Experts of a small language model: 20.8M parameters, 524M tokens.
Below are experts of layer 3 (counted from 0) of a mixture-of-experts language model. Rows are named router (the router's row for the expert), up (a neuron's input weights, with its number) and show model dimensions 0-63. Each number is 128 + 32 x the weight over its row's rms, rounded and kept within 0 to 255. Numbers have three digits each.
Before each expert's rows: "comes after" lists some tokens at least twice as common just before its tokens as in all text. This comes from a sample of Wikipedia text that the model never trained on. Tokens count by the router's weight.

# expert 8
comes after: " ", "1", "2", "0", "9", "8"
router:126141160112167140132105106040143118118141108119190098191144100095119122152126118185128129099085047143162133157122139138146140125146159094087135093117205195108120137182184159130111103125121203
up0:157132137160116152106119161065154049094113121079137125180158059134149156120101154135174145138169014124109138184088128123155160050113120105197121161179067207138154167121142105137095136118104172
up1:150165091060167144187062109183101117156123122109137122147075109077078084114143102137111102105159124138149094115108139123098143124134108123114132130145150157089077129185152144108139160092189129
up2:171118163071154147120139087103100134180175197167105146088185129157153167133181114102108187109070172092134107084056148130165149124153196100127148114087145071051115160117171145145103072161109102
up3:192133106219124132137146142158113119145141135119145135162198103137122119147120124206109137096144077087141092149136120120175156054150115115163116140106130134095124170170099105187117083110154177
up4:191150160120179142140073119140095077105132132130154108131070163120113119133049096134082106119131117104169145141079136125152140105178111144158079150074104138104091127118152145162162104104142125
up5:170118155184123144055167183124118096177142137126133093090128163150091059147059148168181079071091143086130149104102103118129141111129133137101111129114162124143111079121128144140145207123105098
up6:142161144164158180150060087134157130155113173116153101121191097090088124140172167176064166147090117110134170152141133127058113093184140104155137109157149159141060083115178218143134129121138169
up7:063145180113165132103184108151174145093105179101115072161160098147125141134139148131057109110153174162155101110141149115185115136104152100138172163138190157142164170081136118091100026097063195
up8:152060168178097110112098161116141062130097094144119089194157057148170096076104126133132182126067106142149148188126148087145115168160120114139089158143138111065160158161138183142114101143042216
up9:101133125169155155151137103188148148117132105125124106139165101127113126141169149152081156120042178163117148095159136132065123114117138143120125172103110184115135162110143206075166113168104174
up10:178080129149150144130171164115183139170169133120130152161172126165167099116104137059111068140159104104152136167157150086127114131109118139142105137179081153158117129141161098139100108120121152
up11:116120165125188138120151114129134199152195112167175098155136116139120126123126088120002106057181131156134136080167118155180083129128139106106149154106164094132130100157094133093116053144081166
up12:083166084164112091124170123176118149179128092163101145087100113097157144114074038098093084176101087101102090166131119137113145118111118124149123108151169132100087099150169107125135093155091166
up13:066133188135105182127156135094104182126154176126124140152140120122087160110126092090123180106117197089133115130093126101114130100182230102113123129147211156137083081110178144159109090118123123
up14:087160181142129139140133119102145136078124157145113113060145068094075140156131115150093124095105107182113184060138134163179081186112159145098175088132132080135124137158133162101095162159139112
up15:100129173210147151107113149191139111112169113177099158163133128132118114148148112205110125107052086080168106151131127103114160092186207121147136099139170161090139125183129186173157149175125188
up16:121143150080075159128135085121056136147106173094168141165190150130099205178147187093144186134104091171107114129112106117133113157077129098102163162172203136147121158100125100101131120115118091
up17:133149175114152144120125159101134103125135167152121199187119119145096150191132193094100168185133082129095118163149134111176129087108165127154164140169148187148140120040141102108118071176129140
up18:165117108172092138055104135123108072192130155132098093140169139143120071145090159105162051099155130082132114110168146090146186109161165095118071071130152107113160119160195122150161088158102128
up19:181117154107150166114173142116143113139073100144140162114175121123105123133131111107135136129088106081114164086112094111174114071132107114105122123117075142130107122121141173193107172127156109
up20:196110107163149145119145161107122163128186142102171122129096188114115158183120164112118095138129121060134189106090199153110118068120171175152101119128181180097152166116103161167134121129148142
up21:122137097139141168165085104184090118148184070142115094114167097138155143128070124161115078111133062097157050142176090177129130120160140118148135144132062165096138104114066171160157095154179186
up22:074134097088147152137141094111159092095118082136119150190125155112155153125139156085141136149135096162080103095136128100156133177169158157152081127097135128145145099174168110129155123091100144
up23:117139067059144066067150132096179093143096132183120173164154130124104218125145127114149147114123117104126109156154075115124109104077142102130182130183125148145146152117186131109142085133163123
up24:117141134161152139112119106103160129155136113115167106138110039068130122174146138194116067152077116158154158136175169135089119149201131097114107130164115142099107131105165186120158119116084132
up25:094158116088169093123129113182147070145104124134095148070068147155097128181121110156110117138101095158149123129189097168157097139178178107119181144074163102067111116148125133100119132173129045
up26:124119159069140157144152096137091098114094207142135069129141121160114121116134206148127158128096174138150149104116152138183132134168172124114187149135149101138119144080153106219103036122076104
up27:170126146085097156143119137040165126131127152159121087133150096173146171160187151149182227123119120151113100121119128089136162147126104125179098124172204147087108119026084106145091081135124089
up28:112126115088165131143084146186127111114151145145126107114119086170170134125129106142194207064174127125135151080100141103133077168119136152106158099131201163154116134141084152156109147106141108
up29:145097129095131124147103095125169146142113148195110119169139132141161153179171175164094195097116112132142155129120156119230165191208138114087156092098181100015117183168099157106077051113075121
up30:149141136132106150080173163096151119169114086178183096134114117167121061096169119156178115128120107113092132101087099102154133140115136131135092095140104102039096118136158128186131128167113126
up31:078120166182112069097127090102130136147145160162076137192166152105131053174176142152143148190135097158129122107152093216114145109102138119101087126128141127171096170185195152090127141120116144
up32:135123113138143127118146112131127108111169126219174154137223090166175112095190069154058127134136106160196127160157083133160148082122148145098118082143188128027085141152104149126111078161106144
up33:112155158205182167130158114138140101162129127172105096092138071154138129177126111146177186120134118136116151111143107122146126140147141114103154106100095156091126078160131156150089111112139193
up34:130112134130132145193078137155149140058122113169127136094150123152067123106170180122014169106076165175226162116110176109127098144116113094108176134130166154081106130143115128112120076124160130
up35:111135103098149097182166127186142137151142126112119111069150108133154170123160143127043108111156069143165160113132137138134092151138145136084122134153164144132138078191070148116119113109139104
up36:161149126165104156138157103101098135139170124131113114144110130119057118126163146129100174184074171103163135165119121159161132151188101099115139132124119097124108109105132125195112148131127153
up37:098154098145132085127076054145123158138128109107149121151116143075131123175149117144106133147100122141127140165207118056072141085143161112156059108103154158109093160167207197146177133118079127
up38:153115101029073120122072135141173114077133131219101132140211119153151172112143126158154168103098111168143153136154184075115134148058112129133150114101183141066132105142122119100133076104115099
up39:099144090109114127128118094080134176134155163119106112122146156144090133215115127173126151088165061106122085163104157125120166112143091153144154101033168131130096193122093132113077114088193087
up40:182142134149157120120113145116168099174114113124183115170166110147196060155081137137160072075143126185081151162142157105200103125126148089118136131138091173067172125178185100103114135142067159
up41:084153114128207110101089117112119170089120104074162152129139134187110068133104154119102097112105105141167147141147126105121127107154159146163121125117127131073165078150129098104107110135112166
up42:073149166169133071077163105104170180122099095148097089155093091116167121127110089156088106138139149143130153176123151103085134169153151118111154141164210124090115138155215114144148068085147169
up43:117111133206124135128149088140131129139164084098170086179114108139106008154144158139149076132079129137126160093160118130125155125174155094138066088132131127146139078193174151151163134121063160
up44:092115161069131132121132112154141099132124140171155157117108069112087231172128120134119136160120099075168163130142127108172142101124211088177174120188123148099134150100144121139141066134136129
up45:060148183171221128174140094161141148160134138114128110128102114123144117139128109157086080143084192124150097077167124127092110162134161182101157094149156138160105102142128117141145048146123117
up46:127130142198150163136046177098126129145110101125115096151117108115163047156142174163103117135127064138102103152159146084048145116143117168127121074098133147110169131137189199171161129097132202
up47:138100136082110118119143164136158134150117148124168175161051128116124231076125117113107114102140118147085123149158090142200117084076132090105170148152110161138127150097124149147177086118163146
up48:065056084142138138116166152111174120102078102144142033142151139124085180098123126107163125092075146134112119178155106133156149120117092091102177159140156094162156167159148129132141092112090173
up49:117105112144084123175072105112144134109111086100125115135189086160141094152179134092102213093095137175133170163147154110124175135118164169127183178155156149109128107209158117098085087116093209
up50:129106145118158154099153129100132129101149129101139114097108148134053073153117109130113080098146164101159111128109147127112113145146096106098178116206210122137112074161063170136140181154148114
up51:125138109093141138074110117129106092142160128169123120116114106111098156162150148171132109112110130107126143117099184178187111113145115128105151098109107146043059155186191152153140154166050111
up52:108152141170109132102102117063122129171133083092135073133141086115111124183148150169145055143054112123146151150148168108122122161186136103085144106142152135108116098130200129140140110137060125
up53:097119148115118142097090086123132142146150126109142130197103132067091134145124167143149153100164112133137122134138121122163106039053067087089151118157213160082142118184102123138063141117137112
up54:153113117143140202139163128129144176117091155131126085157154156149162065095116119164124137176086149184149141081135120069106124114187107104070154129140057189121114169118157163129105114144099236
up55:138119078108129102120120116101141085171151122155104136171192098104176152173186154159182108069129029105142145116125139111159113136106145081100170104105209093086116087196110128090132102125158096
up56:154130166123124104160045111117135159136131108094126092114092091159128138145161145139180144152078095151101137113103163081122148149143125144141139189095163152113143139104108127139101104126171174
up57:118107127148098148173074133146137117099176111191145161184157090188125149160227156150097127094116138101138163115133120115198130170141169083120201116092170104141116107188139162138135124138159177
up58:166075164110159117122120149183119076136103111194150083164102119181176117144130134140130151103170111126093138107152178098141158071168157089155146097145169137098108121112098134171136139152092132
up59:091097162104145129098169180164088071118093194145151051060074098119078126133116115145181135132140140137129116142132130119116170121106098119076141066045150096134106158108151119177176095159130128
up60:125146114148071155140159084109085139082096136109124154178156115153105118135201165135111123169125197142164107107069117145155141136166147124122135138123169090229078153085156132148106155117138117
up61:131149128116121099163119102102109158214130099138145139118074098118114129110119146090175142154164129108154130159156129130139161091131139063148070175156190151097153103189210140131132140152124114
up62:110109169076117142142112135108112119006129165145164075107143107148100171134145114157110177073166178158139156123098148119083084116123127117086182103117252157150080126115091120114118115128196104
up63:128088109136154100125126139166116123089159079171170124194125131106140119119097121141096159140106098196118135119102118139081163088072104092159095114077084145135145114149208165129129094140157226

# expert 28
comes after: " ", " |", "2", "1", "0", "|"
router:122079131115114136151118151119122122061135094134160131187168142177152108116095119176111125109110016123157117156122102073170115133127122124149128121110171147117196146148147143142131101107115170
up0:122122130154089162156125149125105126126198173145156115074137094110123130154134146178088109103110164099116144146137176132099139085139140120110169118082155135122119073175137196126104179076168070
up1:078199116107126152135090141164110100167147106151126114102162118182152148124148169077149174113128119115162111138124104116192064174131147150081148099138182136063175153199134138134102133078153180
up2:108102255096154092110082107100130200099143132127110091143043091121111123128106140093140158095109131118119106153198098132110090100102141093131203108121177192122118136152123179127148149117135154
up3:128111089173112133094112154164085172134168068122166090192138127135124126151124124143133150112058120129161083136147127127083081151143150166138147138026185145101166151121113140141129140127125170
up4:092112136093168119120056114100074136173107144189155149139126126111151138158188111135050137124089101182184160103091134080213155149155169096147148076117166124046137175103131117156081022154087156
up5:088109160149193153112120124077107105089106153122148141156131150203159112131041128160105204053106103121109044149143069123178097101104186099088090166136130172138148117145233123167118134092138177
up6:110121165159139211196145097144125137117115156105135124117205099199127128116165067174045117167154116101126146175123119148141126171126166093067110109160106155135148158160147092151124114115131186
up7:126143124172135124153124103097117114194175063205137188125053103097177072134106132165177114120103058122151105105106148103160109158120125127106115102087138132113162143151211146164176148130191138
up8:095113148162213135098079170195148168152116126113150042100157150135147125131102131129101069124123121082095163125132075126112088152151134108133122081144164118131138140135134184128106112095117133
up9:081156166098141186148111141188120143096108179100141096136137108157187107154158084132108079119137148184178114109160092089233068178153205172103164147090134106130128139102096165133124100099147126
up10:115100131082128149124141130127175193092149149131165154196123155124124199130135075085139106139097119115137174133156102123177111136119116140142139172174184154167137176156133108105138093156129112
up11:085138160192085181141167082144151186124114147113126061093104140139182155145154129167157117136093089105143057106087135089136111156137174101066161138163144063113116184143153128156133085104118137
up12:125132192149180157168100154092085130197140096132167110129136126173148089130140073162167067097074150094109146091173111134148100130184217144064190119120147135126085156155168153071168107106099170
up13:172128163086114218132140137063155082113151105120160139136131091096165176116075116178160155172096111123141109184115097123170165096100165060168083118097100152159145132115184147153120112104164109
up14:065147196090138156132064145111145198130141231140164091156140149166143122168148096138116032043169101151142164096135161135066072155117147103061183114107178177107167092177185105109128114121068096
up15:083123211096142168144114144106086140180140191156161094139163114130161111124135139163074129103118089138192109127103069076189111121104166071126156125094243068089135154147102098165148100144112118
up16:153108075137172136122155109158090153151119141099171085119135132111093172112158120135115151055111112112159138155152103131131168157165129143094147114114238091170123137220159091137094096105149111
up17:130083169153116175117073128075109183101130132080134183145132149111146159176080125111080036096102076142174098119143142138151165192090154139121104097112199178155102150094191133128114074097108159
up18:095208103115125151102108147125089100087123187114190070157128100165169107134138128165137171117126032141149173135177178141118133154124109125153128141113199157128163133191064158139147099112156129
up19:151107093156117117205075118111145115077115099157102120173170136183126112091140133116107147148053116175178157105155132117177150122114087112110155174141146142124069126147157090136186087119124168
up20:128144042094088127200087139128163137141143153110167162121147159162154139132114155147149074082032058117160119119097133089164111149118124188139154184084161175137142114169104081123134069126099115
up21:130130152141164150152145147188137183139107160129127087117126131191121123108114069146050155091127212152124143115129152150126138131098175105085141127055124122111128107188126150132181099119096111
up22:120125156170146137119161157110183161191124139117138112101134153114105134140068109180168042110126098105152111164093134139146113155140103132131115107164185134134134114124125176130172149132199085
up23:131126170081110197149142134150211066121166111082159105125106118139196152161118072123131068122108072096115162145152119088170097072155138161111137148150126118075118142153114106122132140106154132
up24:087155121071142100149136135156127071120123141156126112105113103185166178124146130146159185108088136182124111116077135132239146180182136121084122102130199138142066164146094132105122050099112066
up25:144126129152149132171095145120093167168161056141133141134132090132111077121139167147125117174089101145172100107136145174148135138109158158128122140111142184188103131115127157134124066134144105
up26:118145197124085106153149150114104150165123154150121129189099098123133142130107155114161073194090065139157081122118139152200129091189196135135089050133200152150097082125142111121112136133098120
up27:127109113088173161096087149111087123138170148139181144151131158139114200157114111247067145128105075173181096097132072130151104120132197113097169111148177097096093137120108168120180118107103143
up28:108131122092135155179115158126172068139148142106147086093153105144218126134110103130209145127145071121167105070123126082151141102144154197179130159150128177156156149090149136119169172109067140
up29:120114096146149187136172128139109145122157148160110160127176109138211145210101108134169215174116167128163097134125109136126167169134175117054084120178138143198099206132124136146121072101115092
up30:077184151152188140087142115122114053131121158111131103163124126113116140087071125120137093185090150190187123064181079156126138104089144165103124102180129145142090093152101152138151139102093137
up31:075106125107120166118149157094083121146175149184156157146133162165132091115106114101120119081106128130133168132102124108157140188066137157080110129067189092187149175149152161118115159133121193
up32:163126142113127169142076150155152155119162109173155107204123124083109122148186163129161100130099132172143107120141126113145138103106109097111150096090140098136132131193133119061149124115128131
up33:109105154112062104091127142157119132123165184135134146155104129156117103101133148184161116118117131148160146123121112147194162156126146083114173134122197120137116160162117142155123096118084098
up34:117100206129118171132134134050121143125137092109127129178084144104086095167095137113108081118093060111145096128169128123143128131154179076141114125210171120132116139163156111109143185122126133
up35:145147189157133181128116150138157088194146107144149132136136167117149120108031136118058104113114060106146087138162177104153178142133120129135096075113156130116117103124172132194105139090112158
up36:155103165146110190158105128153096119109116137096142146198144137113141098104109090121159168140147115128153096159115128205142191195050104072108136072124077132188087178190124145148161120146065118
up37:090136112178150048111127093165097140217127056146144125141166102088120179112155128126156125131076020159131096161195090146187125107099131128151147074171195153097140152143179148172084062160089140
up38:182149129134102123130111177065156110128101094173141144168171090201191117093065134145178139096104052116144143139154218123171147173084149172116149160114122136134159130163091124112133081092130114
up39:089134136038159163145068108147118183135092190125116114151077201135087116137126071156096164145107209177133137140086144167072108130113115118090116066126228135173127145182125159181131155103129095
up40:148122093169134151086165123098079179209162116100119136189130143132110087112108113149080092116100068096161117120189106104220151128132106096113175114146174138082131092150152101136125120124120134
up41:171127173155085192155120151142100152178147159116155115128171161150126098176166059125092100156098195114160161121089101109143154152145131081106154088077162116112111112133194144177125099151091192
up42:092108155140120127100116118093168130177146128132144102148113070152140106138084069138106192122094173165176118093177066113084131208199161145110109111081139162106126169181231160144112186117129131
up43:118100153141112166092093111144102173149108121090160106124143110113143070168087141125176147112100146112128141117158074138163161125148141127044142126052103106201145149078197088159116098120075109
up44:151097151105168136109169162161078104138162119130170081155081109117141087137111102152157174089158077122083106121111128162119110167157223099098136094115225165185111132163158136111192163099124140
up45:123131134153094149108109122036092121166146133083137080146162085123108146150141188186182125088081114117133126151090121128131171114118171174113113105109144099168142086161168178187136104066141057
up46:127132147077169140138115135154133179106107155152122103165113149119130241197105104103082161140068152127138107128116104125100153185118172093141113133122195129127120198165140138170082076110068095
up47:123145141044105110120083137143167141103146155134138074127146114170143104163136087185121176076149148123149155104148198097085123139100163115130182139063190083123153132229153166167086158114151149
up48:092116144050172103123138133153141143074125118202145136099139142121090121074139100190163154105059058111175100134131113117091135174114128147143121116102204213186093125155128152097122050133156079
up49:100141120098136128183130130191112143131137144180178112136095141104161172139097101149155132146131141119163089117100121103154115114100164200112157078153151091157139198146132112174144148103139093
up50:095080134115167082063148147140073126169168140128095087192146134113143106105142095094132110127124155090099076092168115093135124178105179179154071069145169130127158162145143149112166156103144164
up51:111064185158159088120148138128108143140106102168138086112169106109157122086095117114089133068110115192121121115122105107144091148120091184084144087145129138166127137181200114148095130108172148
up52:112145148064165154100070152130110124054128178154120079112163121106087124167076087107100071097103087144164128108094124110144121131106146173119125079068185111171158131158136162134135112118164158
up53:146144154189133154144125171138089133188176123123167129210089139124092122189129129166140080112089039057139073138187121128149136108097160100092073107087148117156164153158167157130163157106112159
up54:068117110174138162132159130170105147174123115106191072115186121138108151066150134129101160098099169135094066148172118120059112122101084121172111125112147187110159192094121150210152119063174127
up55:052118156131082129105103136113107113114109110142168089118180104147200134100093139171161202102191175169114150131128145162139129110080115170149117131137168135149139169181118131177181123105104145
up56:129109161110126114082080164079077162103109146161141148111161177106146102186140131120212118090058058136125123108058172092170131129095146123156140112128108144153105142139113133109139076158098115
up57:072192155054193177121127118156107155108176050159148153187098129112151128184120125172126176152108131141111062088171136119221151164091156081117113127129102118131124095175221180125137121122152139
up58:135121172129118170123166153097115144176158102133109145138120080187114138133091123089125181181079091130116096142131103090218163150101097157132067084142158126098100150058087100142111081164139097
up59:102104105067147152135059090173135089096131097103179159201112145113126120129086121142136106117106045141123101145170124139200096116142149128179132148153082096094149143121147125134157075116108149
up60:104155147176133134115042162130114171161138119126153119109095156115157091162129124160203106130124093107131128128106104073132121183118113087101096039082153134149143138177192131145121155125142113
up61:056144162129179101089174074131087114154159133175146055141068133127089109110089128124079110139084107145163129145155141157234091112104146116137149092120126101126165119098101146166132066136160140
up62:103144160072120121143130129114079099132179152136131139133142111108172121161088151148170121164118107170123037101130106113226125109150143153117127128183128159124113129114156132107102119099211157
up63:095101133136147138073160127084093177191131142078134125165120124138123100130111114117143078156052130132159108139200139105165144119178210121117137112112150126096224116106152139091158118125101197

# expert 14
comes after: " ", " |", "1", "2", "0", "9"
router:124145124123105116124083123097132107115151127126195148182138138169132101136086118129155101102106055128128132153147122091169140143127142063132144083110189134108232128155169139151161130108116159
up0:149104139163141134165086129141069126178178122141167131136070151105140147121082133146178066087135078121164144082108210124150122122106172137123115027145124197179125136125151139171174169152122077
up1:047139151116133127119073158063147088105109122142122031147125126119176156196101121194177164096110092137185128117147161133115118126136168126136202129145149180119126136097107134130088117149098090
up2:153155203134114064095077172099113161102170092081233138149084169146135129119098085182121134112076139143137119126108160097178126099088163108095221105053177087124121111192176128138164116085109113
up3:055122107168129174087203097091149129167155089119127095124126150117147139120111126177050068097091097125104107126130163102186143124132139085148177076110109127141094104100131163172169128173062174
up4:109126161094194131112125141129121130156130127136139051147076140167151111098135133128134128112164148172139071119162131080160129150113105117113114115146127131184120133167168132139162108086060182
up5:092125089149106172153123112162100100169152140108124102165085147139134119136115118114142115167091051108127133157169100111185159113155190195168110109084164163121172120154175129075131149126117175
up6:091152120236168184126125115132126153194110142116113085122134153090118051171110099113112077115098156143176083115121093123069144080111133185099116084100087141160239125087198131164133134143092112
up7:127165084131179131136165163111170163151156130137143140145132158082126129158116120113130135088151060134158085141126124165117208067145149137115159111138161117096178120119219183140140147100135154
up8:110130123160141191072078160152145094140144116142174153075098140172118088100080135174125146104085141149128108131138072124116140196119114143126116093139141093028133132169174161173162144184137107
up9:080155140142140150131151141191112080181166141151161088106090064133160152159017122149159141158145108103131103135155130167193146127127129155135123166162142179115086122132055161162135091143113116
up10:072195155101117156203087161070172097137092131140203136151157203142104122126114091112157185101130145118137086114147137073101123124096143128117101109114154176121171141110102163134161101143101153
up11:124146098143121143145064134126102188149192133128173118095103135160136182170158095112137123157111113147088072116204138040160084144193160082147162089103122137114124120137208158142134149091043148
up12:132133115130124140098171169112114109201109187141092127192092146161132117133083094092109160162136088077141108114167148128138177168119165179166134130190147200160133115103135137158122088095133157
up13:133107115171167119133113073094129172163168198168088090141124137170136168175166114128063158116071138127155142128143109088172123172140174160119150112120198110078089144170144124104140089138032136
up14:124156152139133147096124129083132195110131175138166148155128138148108085163095088155182123136083093148133103144160130129111154103140120150123155168096152130155112219176150144126109172102106158
up15:062145157156159163120133119140134138127102097124125188139131183118166095123062149146116143119107156125184067131141085160128169136124177137105128142178137139170154089125103153114157094148185126
up16:161132125179119087110149110172091140192088154113181105080111149116201091209100138147072121111136092059134144118162105159152135131102124133040156161125161110135112160145180095154111124100148104
up17:097124110124187127076145136127134183150121117129129113127077130159200074183028125108126093121113099130112118148112109170162174103140210118138104125170095101182144097085188170131147105139155181
up18:119123091143141089160124107061145141140147157141124171149060098116151095110075114109104136119085080126166061067164120131126110187154140128117143115078144103084154075150204195118170057175129151
up19:082085079140194170095118103130109175148129174153184115089130168132132184168198101083057120102110104077141110150133065163126154143189109095161158100166103167191153124091136182145158130094101146
up20:016150131140078144103136158127133107111136138147150125169186143157163129183219192129141173136078050116110121094078160116193183106143147140142166117128143133094194156071122112136155089158110108
up21:100165149149194146102042186119053172139102079134157136134087101160113083137098084195109120097124134127125127095122123119144143105138153138106067163080111104144099180146173162126162156120094179
up22:101130123187158159121095077166097149166209164103154078159100107085178070130139096189097086134110116107102071128169103183146155091135133058104096097080141146147080084119086089154054118183115184
up23:091115087136156112166106133079118145106136136100147161149115162097077165139111095112156093062134106089106099094159116104149144123104178130160130085146138113180136146178128153118142141147091098
up24:146138102132143129142085118116111152182210112150146164140181157110148094178138097114161137130120062117147103117129130118157094175110125150069127102055151123091094109216134134126109126121183096
up25:118091091143122140116084136138119135143190114119183080151149133157151078182152155168147160101132091118145127126125187066138150124090159115160143113099152155158065117112083130152144132124110090
up26:154155138135136120162070144088122099165145157146149124107126095152148119142093115123131111164099107169149119137116137120144100107110196165121140137100087157146121141080126179126157126158113138
up27:087159135173176136109135110212126162143100121112146112106155123104102095132141099159140099075144113138122092132147140089161153153111150145097151117118086120118100108187156120138167146123143157
up28:131120176098141151130124133092152138128156146144144062113140183159140176198166137152133103126129114070121112054149161112175111105120145137127125095073159132086177122111155128191077133109060146
up29:121130156058088170105031133112143163106123103146121080124110120152136170160165087139172182120112110138114116139142139114118134127139142154194163157075212147105091148106146119118158094110122058
up30:085128127171101180127074142077094186105196112082126077131125160086133137151096161136132149224055059171153105130159101142179105089073135096076164073156143087077135093177185143097132110096097122
up31:109089181110190223161126078154137181226142130146167122134086234152102089175051104197081057113128069101083125120159118122152137117102150086188164081167152126092129108150111158144154104094093169
up32:119082139156110138092144144116166177113097181175143117073067188071147160152106109140172129177041182158168143173098155136139138158094142116086095118125154110158063094155136174140195145137174111
up33:098094166190131114080101149193100212133120130162142139114127103129142159111086105105080133095155065122143048123103181088182133135112144216123126154153084139087156157114100194149115082137072171
up34:189111132122120140084112135155156104152084151133084098072173142143141125156145109111126109121104146116211103089244119111138133120088159119089117101070148169098110103149088160122195107121041171
up35:119114069173131135085112092138098106152127196131166078143132109210118152134110132166157148100151119161117144107119139124156103157158078126139189131107168142100064116139113112157110127088131111
up36:134130161079111146159063170143108105128133149168131116130086164173104136127142112110138122143064092125108152182169108169193099139129131179154173089174121131125158154175183105124164166146148127
up37:096131102232191151135106092137117206238121149133164139133173130141161129133130152149070122139144099106088121115161103144126142163149182138088120138144136123182113096148150150094138097166103122
up38:112135148104130135144193079135138076177241128175126062128110143121115147152112114131099199129103073147140111131155192175171140165104136125079151141143133149121131142136137161180168118098111146
up39:111127165157154114137078090107114155168154153152162096159122177101077129143124101133135114096085064138162139179171147187174109129146120140108119179156107143162112146148112134162173091078168152
up40:070136133096108094123104132115136137150155107148136058166181118139158130154088104126115142130095107159096149116136135062208145163123177110145120135133186121121127104191169125165153124124120109
up41:117055060123147157149138114116109167146121170115122110097164121140153112143131127112084127064119116151154083129138091160107191115154132124158144106112148140113145164119147162166121166148071143
up42:133116162183107191118120097071130175166082135125106059125090129153181087151115113153049139185107104110087121132144091148172102110133145127080138098187133103136118139156146132160177085079090123
up43:138118169122141191094082100081106116149180207178162161115138090156099108174117136134091104137123157123161125137156131148162131087136166115123188061136143142120097126113149160151151077129072128
up44:083126176128121194094146074056093153107138174124127101127144108113192134104139152123116152145104057183175085128130198119189099172090175105097114133163116143078131192055147137146089139069084158
up45:108103114085118108141134134102088182163119176139142111144183182182126131152133146116098074167079112113185112089136114128174129149144168154127148089108163172104135096160130128131088127128089194
up46:132135139121131094106135090057111181173090186139161153084109108162127150176101146151112181149060127087145142131081127130153111134150104159184138110074151099112125159112172189130130103141086118
up47:093097084149133152136205110166127141147150134103146097149147155157174126147150125158058174100134082097122141137158178084199130127105121111093156080100126178110124112146146096141155137122120163
up48:073146108182131160123138120155108152180149188165137107124098119113141114122135098164055075144121164133108100059106089095172129096140162191132198136161057090199131155143158169092141122154128121
up49:159127118177141130113097109115125139188133133077150136181147189183084120120151119139074092086067112107168093113177139119151133119155139052100120085182175120132123105164163146090143086121121088
up50:122096176182153155120129143118079181159118134091132094146077145155127118179099179154151153198114105114110121100143151142125081117169161096106116123125156156121122167133219174162161219160096184
up51:077104100123131171067109150147071110160089160131137120092147135155097123139152045142123131096105058126156133136114136145166100130134154123122089102128110094057151130157130125141117162129106155
up52:104164154223121157127111127127154179153184184134122097144098135121159085147128150135098072095145174096138105116097122090090092089118111116119129101120141122174141192190116124201183091161127130
up53:088116150094151182081148059103118165169161136108138112115107129153159122126148159095099125196090114122185106127104101112185126166107141100089147083146120159163158144132187110105164100135110161
up54:076106127125157164162065126176119150163169139102144101133120117164082132139090086200182157157153097085091114140147115116152118160118088176101107083090174106138134178168148104105147146162133099
up55:118129182097146122094079117074121132162060176157148098067077110158138194111136111187073114084160073134196121081114142145213086140162106120105199136143103173117145063140098125158145061134098121
up56:113174185151092116093113109141121148150160165063127108107131143134171140167156135099136119159145106153181113206151117119154156134154142042123183091111114118088107086192178091123076097117153127
up57:148134131094126155152104102135106111183135136122162116124115148113148129119135120106155104114079088140151110089115171133115100163090147091112164058083104104127096186168153189168128127151091126
up58:105132159147086123085122132107122118097125157141149097120120102189168092180079093116147158099128109082137153114131160125148108147106113166105108162075165109197079151117142133193130142095117165
up59:103156125077177159111127119097134123202093186138112170094081180197109094121136063127157110179109059128141091124146103120165132139055162143118119059118100113137173139155189155137165092180195111
up60:122138122131082143092167140140100151147173133155151076160114149134156126118103077147116092102132166111188111114125146106118055126090153103113179131090140149199102164089152151174111221151037159
up61:083099152148180128085105143122138142168173091139174074121070170152053128144122144125176111110115079113191119127103087211148124112172062150108138049101166079154171117120122084106164134133156143
up62:076142145099154146126079130125122153182189104144150153131077114094113121147082132107130113147129113120181142111128136116153134118147155220125142109043116106090134144114122171143161160141194126
up63:130130173153124113151140162083107169170179106120120126170135161077184197113128107118151111120079000129079078158135143146123131123131154130108116095128166113102143154141161099096101093158122203